From a checkpoint of a small mixture-of-experts model trained on Wikipedia: 131M parameters, 6484 steps.
Below are experts of layer 5 (counted from 0) of a mixture-of-experts language model. Rows are named router (the router's row for the expert), up (a neuron's input weights, with its number) and show model dimensions 256-383. Each number is 128 + 32 x the weight over its row's rms, rounded and kept within 0 to 255. Numbers have three digits each.
After each expert's rows: a language model's description of what the expert responds to. This comes from a sample of Wikipedia text that the model never trained on.

# expert 63
router:126100155160200123092127144148127127202170155128113153121098087116161108140106121134059160065135136123083178132140108207121137129141095087117162094131129101131104112144236144135110106111077137131132116085080132095113115131170150089098137078145146031141144146178124116111129097122146088113116087067142116151175086130126083169138141142134107121147070099095092100144131103139173131130146
up0:150112164107138195113141196083166185038199048111086122081122113131120125122134146065090133144081093085118125157127105125129118102228099122089130133107087159136072171085109105115152105174104132150093178106122122062107146097159166067107121130142100121160123093103088130049102138125164145175115163182098109087112120159086108112098090147102127147128124174165091171136128167100113093115136
up1:121091162123161111084113048151123137106135128149125174117092136138124132136156181160138112116107142179134154153111067102153107128119152111104172104120176097135146137155166134098091054124121157123137171159149095210171116107163125104117106109139119143169065124125167109146090136092105188139149123084089171138156149108191202104149175158171146134135094105112155124184144120106155167176052
up2:096121127146120159092096165164115150120105129165099134066134128076139096070160078106109168136141167094192100183184112159122192140072100136138112132151088151076118081159157106140094122091130182090152146118124090123147101138064076161136141090153159172132196145102130096159150079091135060145066118131175129125108161119144081146131138117107113113139153152130096125150146113118156132066159
Description: Years and digits. Four-digit years and score digits in dates, office terms, release info and results, e.g. 1989 – 1991, Released: 1998, 2–3.

# expert 46
router:147092109134172144080111098184151100170148111113143098148082103064137136110099139128087172119128157166161173108154143255106146160147110099147155143135180100140057083117154148117132135079091091121185097104068141102112093143153167115110144087118172111121150103171125158115100157086146068176071096081132122121142110091136085121120144150072090122166105133112099096143102070089127196087134
up3:144073180096147119125094088146089085132164090146083087092113188142126091109083129156145155106105016177126157076142089066114139155174068074107120180198139145128103132042105142130095108109120089158175175070128111109162113125149135128153115142129104114180176110163127159128144119135145144226085087115117121110108087107133111139159167106145116113112159108142102144147124086067147100125107
up4:143086119168163131120081143122098133123135123113130112121082126144184161115117086139170137135136166136181154093145119130119079075142177111114185055180175163084145113093150108172175156094124111168117133121108077085130082132095152123127104109100174088131137107131094146139087152108141093112151062093137178145129113134156138083097125143041194103137152147133155078115182114080196147163084
up5:158115170178119138162108073104141144092140112145189114169132154097129084111195143127113125117204161145188155137139130112085066131141129106156122125149154138138127131097130121100064108112133192162123119144130074133135119136120116120117086127092182094095133135152048125136154156141127079164160113083101123146146085123110121135126105163178105109162156172142135158146188097169124154136086
Description: Names in lists. First names and surname pieces in lists of people like tennis draws, cast lists and credits, such as David, Stephens, Kir-il-enko.

# expert 24
router:187072144148185144059124089143122096117161122118167129148123106135047078159132142091122163082163162173147149144131089176198117193119157105092178131115180129212085173144127174138144091088086128175201137101073106081118090148158114120086102124147155072129120104183117157094107140092126051142118127103119140178086137083157086135120134129158115158165080110091125055132153090145149170081117
up0:108140130123128125174127137103152149099129151152138126151168127117118124123129106197106072146160210153150183106152088075137171115126150152074147103184116110128144110130162159108155145130172130129167159147160159084054142099172122176171136113126173135144076044111197111113130155129095133151113140115159098140114137119112081151163128163140078104105068172147136117117130116198075131127089
up1:126057117066151156124125109162104139165169130031071094202116158113112079142129141162144184159136137132137159132206115140185068147142083124119070124124069139121105139102121125147083149098122108142167113138117146066081173103141109070133128130127122110145109082126102091142137105139200127144190124137106136094063114037082096152137089139150112190102180159147147131174143132131060115149127
up2:136058172136162057118124094083096155095143106099189120133085096116092143146106103063074118150106137094142185130136125134106199168157143111181145151122111133125093147113152104100106160112144077134100124108158174116107104140154095118141137102001155141201135098100117115109114131136071162143121140158106140085125155074142147072106168093112058136145164206114103197117109168126137171177148
Description: Digits and closing punctuation. Number digits after decimal points or in lists, as in scores like 8.5 out of 10, plus closing parentheses and quotes.

# expert 56
router:150062134151185179126099084133122098161153107122114092136096085070132162119096123150108133097108227166127169131169128199121153154152137080088128126139152076167081137125124123139197160080080136183155121117068072105112088071169156129115171106118201075117152138114126128125083111072136076137109087119154100140101091144082087137147125128106112164131091098106098096173082074168104184113116
up0:111153134151163108147102172144087084170086155143142116147070090154150142125151174168079128153125097182121102108134209162114132088141086137174063116110117145107143125138149110121143092114150110090123132118144081137110054196131119136124139131133208080182088107128073096178117184176114161198084136168095188155132122148146186136146156129152137092107166094094148150145087116055150121165137
up1:046183115115113114147096106141095097145150142137154092134131085172130157144072137141112181125117119148143090146186077153069114111125098076119115053099114063165147111106118139161119126140093084110139084120142135119139123154078139176060137113160172163136156116129038119152158202191087157131128052119108178129118105051176184052159166146162106093147137178112130120122106125099158131123162
up2:153090082163150135084163083137093125118101184092134171048142093100086138099111090134130118177139122191183204167102163120098143131117093115108155149166170128187056119164147098115119085064128080128110071114107139179082132102157135063139141133165140131162139142167104179154125144123072113210142206096164102113092164132116073126162150099131043170144106172155157113144117126162124159119128
Description: Sentence-ending periods. Full stops ending sentences or list entries, plus However, after, and kinship nouns like father, wife, daughter.

# expert 8
router:117107125142165114072100133138147110154156138136151133121125112097124154068084139137095146131169181131194145113134118178111128218151145122164098124103149137154088132142197115146141144042111092096117093095075100091174079122168194119138150038130210095153144147119098155119064144062140075166104073103144108107134095126109121114126132142135133149167098094113126053137083082149169192147112
up0:160070146128137151115100137149099093134145140080156111141092171103065084161129164137073178138125088102208140119176081109165170118111140138122091151159194116138117083085138149136133138149106080171159120175099117122136122152092133127140122145139057115144141126121156135139119073116169103141205102108125130136083154132155158168151128075127075133137131146072109066134073074063112203160128
up1:138122160174136142131081105114110160117131164101132126119138154108106124117123108097152087089215113094129162140164094145123152146143152104132138140140131108158141145112131138159165132122109161157099109169127074134105080079150102195122120125118112132076149113182097163105102124150144126133116107125129142140067119157135117123124123161157130139141111122147114079091151152136175153085140
up2:150108091114152131114107131108145132110134159137136111110138114111125136171124072123111170070098136124105128074048149154144142060105104132148082106195182094119170115124109097147125159112129120109125120223162129152124107117115133155135168133135099189083128187135138182121119139120170129143043098119165135159142104111132073148163119169090060155129092121128174071099055092143126134129172
Description: List items, music credits. Items in comma- or dash-separated lists, especially band credits and countries or languages, such as guitar, vocals, drums, Portugal.

# expert 26
router:158091172128166114094062160126117107177149137077140109116119064130107100151114107142097124127135177148135172184150048200131115156142093126081169103176138127116127153149140129161101070092092135139144148081119093099124086111168147183097142069127174128177103117159153152111112165076119081190104083095089102133131153109168092157181139149120116119188113108087103100124145107137160134105145
up0:116156131110135129144095099079105103122075129119148158151109170132132142118151130120116142200146096146160164136120112098171150114124126108134132088144073122133096175113126141091135104097124119112140114133095120123067196106132098121150080155123148119109082102192160096038159083133142130165154094147061113134136105072110130141124096132088103144176137089121122143108111174109119116073095
up1:141104168104137124072158091161109157154071121144132140124141157077180056108129054133078138167164109113130152139187096170150118217106102102125097087181125134110164147090166123165107169154092148172111144109145165129107197128135174165068128096094166096144142108122063139126114133111135141120097069133115129108114147085152088148154142130103138094187132122120056164078153096090189145009155
up2:137163080120187114191167180150137150157152106078118136147102108107193154108109103184126096120162115112093128093150146175113135146168074140118160077120109130166137118118108107167153157155117109122105143114134141082094113134191141125132170129163107092115064117181124102112113056068121153177140144159183175156148131071095125176113072129095121094185102108154112095173140085177119141154111
Description: Infobox values and verbs. Separators and markers in infobox data, such as age in birth lines, degree signs, time colons, plus main verbs like aired, took.

# expert 25
router:144063172133162147055148120159105103149191146093165131134113050076128136098111134164098155065117148184156155119167071224124135128143112114060120104103155102130101141135187160128114114075079116150136090143106102101108096114166177123102170094163153127160136113176117099127109179087128105160177095079123107146118074146134084160143111103127108193162128117107147081138105055102127180146109
up0:153081156146103080047108117162111130187111136148170101108106074104109135174099125141131147128191179117172162151134080150111170142146163086121158154140177130122143029112163142164092161077137088176139088102079136139107125200102082136123122134172098142139143143135124121174086139188182126101139188092123081144050088080174102093094163145163057125185133128127148124107116076122161078097156
up1:095151172103144104163127148105116172142083155177105096135079164124152099149124128157152124160135094126168105098171134057117104127169088121123139123171170159124084153126124143129109099060147118139171141114109179104091103109084097159152136154122103089169178110104132122095112104112136164140114149112119098149093131117123132131107182141125134135089086055144084202115131146051118155144158
up2:080087175164194102095165118110098121172131168148065122098109141152133141147048157075091101121087139149146149171118055110139091104170125158130151114125104145115087101146131084125118174134127123126144137115115096161137094064134138100156118117035155106129102112113089097127129099110110133123091054112130121105143091102169119122172150152109054172135144215079095098120181090161150131130084
Description: Periods and decimal points. Full stops ending sentences, plus decimal points and abbreviation dots in numbers and initials, such as 0.00, 46.64, U.S., B.A.

# expert 59
router:153121103167169156073138125132178151144186196114155091143108064114133092143101107143087157117133142159184155129183120181125181169150144082113126085119141098149086120138130140134138131071095113097169104116096133069115119136150160132102117071106145066094171141194100145139074144081166091122104131075111125151146040140095121080136113168110125117204048153085105072164112122156176168115138
up0:136064099077100106144143180143165125102117204111101090126107108129111147141018137170115152151122128081123153141172124161168163163141118142104146156169118139154136124126166130136093119110107073101149088106125115133119094138092137094160077075142101122147170140135115178153123180071126180102082123114136129147100117123115095159105113128106130122150150127107132059195111158125159077151118
up1:152142140149202098121149104126108102092115151076134144109138124173064117081093134130111168106164149103123143088165149158113158121097139074108155042110094109164117126141143134127143130051133114086133067111186165136052141135119105133124087095093187065157091123135136178147148156104179045141139099141129147122193093145039103140131138129120074119142102104091112069126091122146162146172136
up2:186157176088140161134121105160174191176084114087127110115066090030147188124100156105136094133113131140138148154085148140089116085158135037072159121189068153185116197091159131150135146152134149139175111131124110112179098145080173194129108168164136126100107084116153154164141101114105070083192142134115143101118074139075100144074063104133123154152083105155128090178092087148128090103156
Description: Place-name words. Words in place and institution names after commas or in, such as University, York, London, Street, River, County.

# expert 41
router:166111064098193143111134119162092126136206167117184075099148129103160123155095113121067186120146159108134162128145162255156104161137126061093167096095128098135131101077135122171176117083105119137202134101083109122088120117113152125171121085130150071192124143154132130069139132090127083148150081088096136115124140123097122130099129120099113168184093097072100107126129092123168201151089
up0:105168156121135147120166107094164105153095157160121079082124083109127125150117072122152154189100153123161131101126176145083117139100122112055143064121119099155124160097123144134152119144050083104166129082078118100151082127113072149140133122180144039177152108170133126143164157106124124166090146165118126088109134106088111195170118105136143125093116102098076140114131133152125106117170
up1:120114107114154162137124124127077170085165166113195045083136152081135099118097099090118160168196162193102177169127074117179090148144112115140162160083145115110101151135159136159152133070066123139197110095110100099116156091131145135110120168175118085158126164153150105112157046113162152143133137159064144127144126078096139121135042172173112154153061150148110116107107093172117062125087
up2:120126132092100104119136103121164152128124110106124170126101028100154141120128106189125145115105162130121147104107100121105117098198154124080142106136139152084159166081151108136054135135174087109097131149167148147082102142117100153089130137136106176137169159091136100116078177145107120127101144141123131115135126116097117171095172110114117124038134093130186087128157094114057140130075
Description: Foreign name syllables. Opening syllables of non-English names and words, Arabic, Slavic, South Asian, Thai or Chinese, like Sak, Ban, Al, Kh, San.

# expert 11
router:112067121111158144063122112120181138195117104128198145153145111101107115161101127111082131126138159175122165118138088155164123134145150111112151138122125105100124170144149110128143136064081134144176151100067104076134122148134154110146136079118146096103144136137103144117116112097127101151125117101127070116144099085116088124068107101147118152155112120069167076101102144108154132111116
up3:143124118077142190096156088121088155114150122094125122084140142099082150096091143141033151147162172109042118138116136156168097122077139179129099132169143136101154125177159104156128118108106109102083106109139115092096177121139114074119095109159137096140136085118156139117080091168144075121137112146114112113127151083134120113140083156177129182179123209101184132115105070092183114126147
up4:127114084133140125125144145113110112154127129116140054107156120112110202119080066091132144137080132160186157131143103170131122136182092089168152170152087189099115125114148118093136081138125133078147132150107130083120103160153149102129164104157145171188170123117128167114125133127154188110132127139209065088076165171074125132095145170135210192106115072138169178161076089139099138160080
up5:213140130141153142136116165115144182098155111073152119131176133127194139136112155123113169136130119125151149151103130126144102140138076125067106079141149123109189148073119113166117125171142146210102173122186081121148143150148114135136130136167078156169181132165148198082052114163150112105167118194155124142067113130124123170185204148119165098142052079136186149118098085122161151190132
Description: Numbers and units. Number pieces and magnitude or unit words, especially decimal degree digits in coordinates, money amounts and million, billion, kg, mm.

# expert 40
router:165082188111178124072101146151127092164147125125132068136127072102147133136039126147098166105146180135123190095157099146152168134113094126078140091127219113140118122116161152166149153079089123085137152102103119079089081139194155182109097107138158100140113154117123105111094176110136045154136129103115107114147091091144079108144167148125100177136070148092085066183132086100141178121118
up0:140097195090185166126134109109131102120148187099135198120148133148110115135151108159093166090161083077102173141106169169115128127140090130072162080180103150131160138113080136142105085150142106139093182137148171110117188099091185103199138140111153114150109134114126158132114137111145041152153140159160136152128080094182173115154087102152176128141061078141119134105117109153132172165152
up1:138057083169176163153107142126097159151118120121099148088140123141121113104111088227092097107134157141148118152138091107179072098125115123087162106109130138158116097118151176135129148083115048158193085180063123110083108093068180159085144114136091135108161141135127105108085070160059105156144111096119132133088128104147138164108114174153152133136107144118110128163126059192096118108147
up2:155109125096126109107105101162125104161171149074099152173074148179133221118122165146153152131147169140163124126108147161172137151078187121061167112118151138133113099142154143167096177131099069117139078149074208063164054078127127104144173091176092111140136109158148131131127150150127137067119087124107091128118128126117146085139124164145115097103181078142160180159127129167130202140133
Description: Plural noun endings. Plural nouns and plural suffixes like -s, -ers, -ies, such as people, children, members, biplanes, newborns, women.

# expert 33
router:127052152107161121086131162127155071153166133096143129103114124076145109133147111101117119128186100112160199103114131194127146197196114084088169158141164062137148170094158128143179120118095129091170145105039101087185149096161165144147150113113170083112130107147109155130156154116141091139133128090119097172129131129120115090125165138146077130127090067136116064107103127173093168082097
up0:109116167095100134161127140143133144096129180071159128166092147086125106200117116146146137150123111171105143122112109106127115180151071110201114056125141073141079104111102137121087146156180100104117158126155159117142126104122094075091123135155054140135116079111095152102121130153139122155138061121151112123119159126152085100146187147105086107125089105158102207157095126081131188150124
up1:084176116102120218089140105178105141128205171143137162124144068130149153127140157093102158160179077117131093103139076135154111147137156137115146154086102108113155117146180112133115151174113089126101106130088088112111115150114175170078142095096146180090139083148125058118110095148141106080135127122056120176136116124148118098153151095135097123129073147091113145131117120117137124107188
up2:120118136102137067128085076164099120138146132203112150113062138127106109076180090133163132099130120125136115177155122085092102112075119166162065175136122144132099105135167150129095084151114107124189090106101108159152152181131120127038124122134092080155111169106176122136100063161089169164118127118061114205081125132167095135147173109127098118128183086154176141131130139096129118196202
Description: Census and measurement text. Demographic and geographic statistics: prepositions and units in census sentences (in 706 households, at density), plus km, sq, %, subscripts.